{
  "n_layer": 14,
  "d_model": 128,
  "n_experts": 64,
  "experts_per_token": 4,
  "d_expert": 128,
  "d_shared_expert": 0,
  "activation": "squared_relu",
  "moe_layers": [0, 2, 4, 6, 8, 10, 12],
  "router_score": "softmax",
  "normalize_top_k": false,
  "routed_scale": 4.79,
  "balance_loss": 0.00765,
  "balance_bias": false,
  "router_z_loss": 0.0001,
  "n_groups": 4,
  "groups_per_token": 1,
  "init_std_router": 0.0169,
  "lr_router": 0.000813,
  "n_head": 2,
  "n_kv_head": 2,
  "head_dim": 64,
  "vocab_size": 1024,
  "norm": "rmsnorm",
  "norm_place": "pre",
  "norm_eps": 1e-06,
  "positions": "rope",
  "rope_base": 10000.0,
  "rope_fraction": 1.0,
  "qk_norm": true,
  "attn_scale": 0.193,
  "tie_embeddings": false,
  "parallel_block": false,
  "extras": ["capped logits"],
  "init": "uniform",
  "init_std_qkv": 0.062,
  "init_std_o": 0.062,
  "init_std_up": 0.062,
  "init_std_down": 0.062,
  "optimizer": "adamw",
  "lr": 0.00492,
  "beta1": 0.9,
  "beta2": 0.99,
  "weight_decay": 0.043,
  "lr_head": 0.00916,
  "warmup_steps": 271,
  "schedule": "wsd",
  "decay_fraction": 0.61,
  "decay_shape": "linear",
  "final_lr_fraction": 0.05,
  "batch_tokens": 65536,
  "seq_len": 256,
  "doc_mask": true,
  "train_tokens": 407200000,
  "steps": 6214,
  "dataset": "wikipedia_en"
}
Below are experts of layer 4 (counted from 0) of a mixture-of-experts language model. Rows are named router (the router's row for the expert), down (a neuron's output weights, with its number) and show model dimensions 64-127. Each number is 50 + 10 x the weight over its row's rms, rounded and kept within 0 to 99.
After each expert's rows: a language model's description of what the expert responds to. This comes from a sample of Wikipedia text that the model never trained on.

# expert 54
router:44 40 48 57 51 70 52 52 48 53 65 43 53 53 56 45 53 40 46 61 48 43 50 54 51 45 50 39 55 48 46 52 53 56 64 57 55 49 42 61 56 32 61 58 61 47 45 57 48 61 60 56 19 29 42 45 36 57 46 73 56 64 46 42
down0:61 34 70 45 62 63 49 62 49 41 48 63 43 40 57 66 61 40 65 64 60 49 44 66 70 45 46 46 50 52 56 56 38 58 59 54 44 33 35 48 59 34 59 53 42 50 31 52 36 41 54 46 43 41 47 41 66 58 59 69 63 49 45 44
down1:48 35 52 55 60 34 49 54 51 52 41 50 36 38 54 29 55 49 52 51 60 56 46 56 51 45 42 41 51 64 33 67 48 48 40 60 45 57 35 56 52 55 55 38 47 54 40 56 54 46 46 50 71 43 57 40 41 37 48 47 54 55 38 44
It responds to: un and s pieces. The piece un inside launch and words starting with s or Un, plus endings ed, ly, as in since, shipped.

# expert 59
router:45 40 36 63 41 64 43 38 48 48 50 30 56 51 54 33 58 38 58 55 69 53 64 56 37 56 44 44 55 42 49 56 69 48 37 42 51 52 58 70 53 33 64 54 40 40 49 37 52 56 55 54 34 33 47 37 23 37 45 65 39 43 47 57
down0:71 57 41 44 51 51 45 48 52 49 65 32 57 23 60 56 43 54 58 59 52 38 47 56 35 41 51 39 48 39 57 37 51 45 33 44 57 41 48 48 48 41 61 33 33 71 44 70 53 37 56 50 55 50 52 56 50 57 58 49 36 47 68 41
down1:43 50 64 46 35 50 47 43 59 50 60 49 56 40 47 60 51 67 78 35 58 49 65 65 40 39 48 52 47 49 52 68 41 52 56 62 71 57 56 35 50 45 61 52 51 43 44 49 48 46 41 53 56 52 41 53 40 30 42 52 45 59 59 52
It responds to: The and ue endings. The articles the/The and conjunctions and, that, or, plus endings like tong-ue, Long-ue-ville, teen-age.

# expert 57
router:47 53 37 58 56 78 59 53 49 41 59 46 34 43 50 39 68 46 64 59 54 52 55 50 44 57 62 43 47 54 55 46 61 39 50 51 41 52 42 59 53 34 47 49 61 54 53 33 67 49 71 52 18 44 42 50 39 35 52 60 48 54 54 50
down0:60 53 34 42 45 30 52 45 54 38 44 49 50 54 45 63 62 54 74 64 47 53 42 57 58 47 53 47 36 54 53 47 46 52 67 56 53 50 42 26 51 61 57 46 43 54 50 34 69 56 58 58 65 53 58 51 53 57 36 58 62 62 45 55
down1:75 57 54 52 40 60 44 44 51 28 39 46 50 45 52 37 36 49 58 63 58 58 30 45 71 44 49 61 38 57 50 53 49 45 50 59 41 41 53 49 34 30 40 38 54 28 55 47 54 54 50 50 58 44 42 32 46 45 50 34 63 63 49 60
It responds to: Verb endings ed, ing. Inflection endings ed, ing, s on verbs, e.g. los-ing, express-ed, often followed by to, in or by.

# expert 35
router:57 37 57 51 52 55 62 52 42 45 54 37 30 51 43 34 64 40 57 44 51 44 69 53 49 51 53 56 69 51 62 53 57 46 51 32 57 63 54 66 49 34 69 59 47 43 48 50 48 73 66 57 27 48 42 50 40 41 62 54 53 52 42 27
down0:46 51 55 33 50 49 36 46 47 48 36 37 68 55 60 62 48 61 32 52 60 52 56 37 43 57 50 32 63 34 41 70 36 37 53 43 39 53 51 46 41 48 54 36 45 40 48 52 62 35 51 59 59 48 46 44 45 29 32 59 49 49 46 47
down1:66 60 50 63 47 50 48 41 46 42 68 49 42 58 54 43 25 30 60 60 53 55 64 41 62 43 51 55 40 55 43 41 55 44 46 40 67 43 48 52 48 62 42 40 47 42 62 57 47 37 27 42 65 53 37 56 59 60 61 51 34 75 59 56
It responds to: Word starts after capitals. Pieces right after a capital initial in names (D-ry, R-om-an, D-ia-z), plus word-initial ' re', ' com', ' h' and table cells.

# expert 1
router:47 58 48 67 42 78 47 54 45 43 64 40 49 31 54 44 42 30 54 39 50 34 61 50 59 44 42 36 60 32 49 49 55 54 43 33 42 52 69 77 49 41 60 60 56 46 52 56 58 64 57 63 31 57 43 48 44 54 59 63 46 50 43 40
down0:46 52 45 56 51 53 61 43 40 32 32 61 53 51 64 46 51 53 69 39 79 51 37 61 51 41 43 40 52 42 47 54 48 47 52 60 51 52 32 63 67 68 43 45 42 55 35 61 50 39 38 37 63 44 60 37 59 50 57 32 44 61 43 53
down1:48 32 53 48 32 29 49 60 45 54 45 53 53 60 38 64 41 42 38 41 43 61 37 50 60 46 54 63 50 42 62 59 37 43 59 51 47 52 63 65 56 52 33 50 67 53 50 69 67 57 47 52 58 29 42 44 66 47 63 19 47 39 50 59
It responds to: Word-internal after w. Word pieces following w or W inside a word, like w-ell, w-ebsite, plus short function words such as in, are, he.

# expert 58
router:51 36 53 66 41 72 50 59 34 45 59 53 38 50 57 39 53 34 56 49 45 48 56 43 50 58 55 51 59 44 47 49 44 55 53 55 57 53 55 56 64 27 57 59 41 43 46 54 69 66 61 48 26 34 44 50 41 51 55 67 54 38 38 51
down0:54 35 56 57 40 46 50 44 61 50 46 56 25 38 51 42 59 66 59 57 43 52 38 58 59 37 43 54 53 49 53 39 57 35 41 48 53 58 43 50 43 60 48 45 43 49 43 55 50 52 27 54 53 34 39 40 58 27 51 46 56 48 55 57
down1:59 43 52 43 54 38 54 45 64 31 40 46 41 46 40 53 58 60 57 60 44 42 48 38 55 59 49 54 54 35 63 55 50 50 57 59 49 43 55 67 49 42 43 50 58 32 66 63 68 45 41 57 48 44 39 62 56 53 62 45 55 36 46 59
It responds to: un and oun pieces. Syllables un, oun and an inside words and names, such as lounge, country and Hyun, plus capital I and U starting words.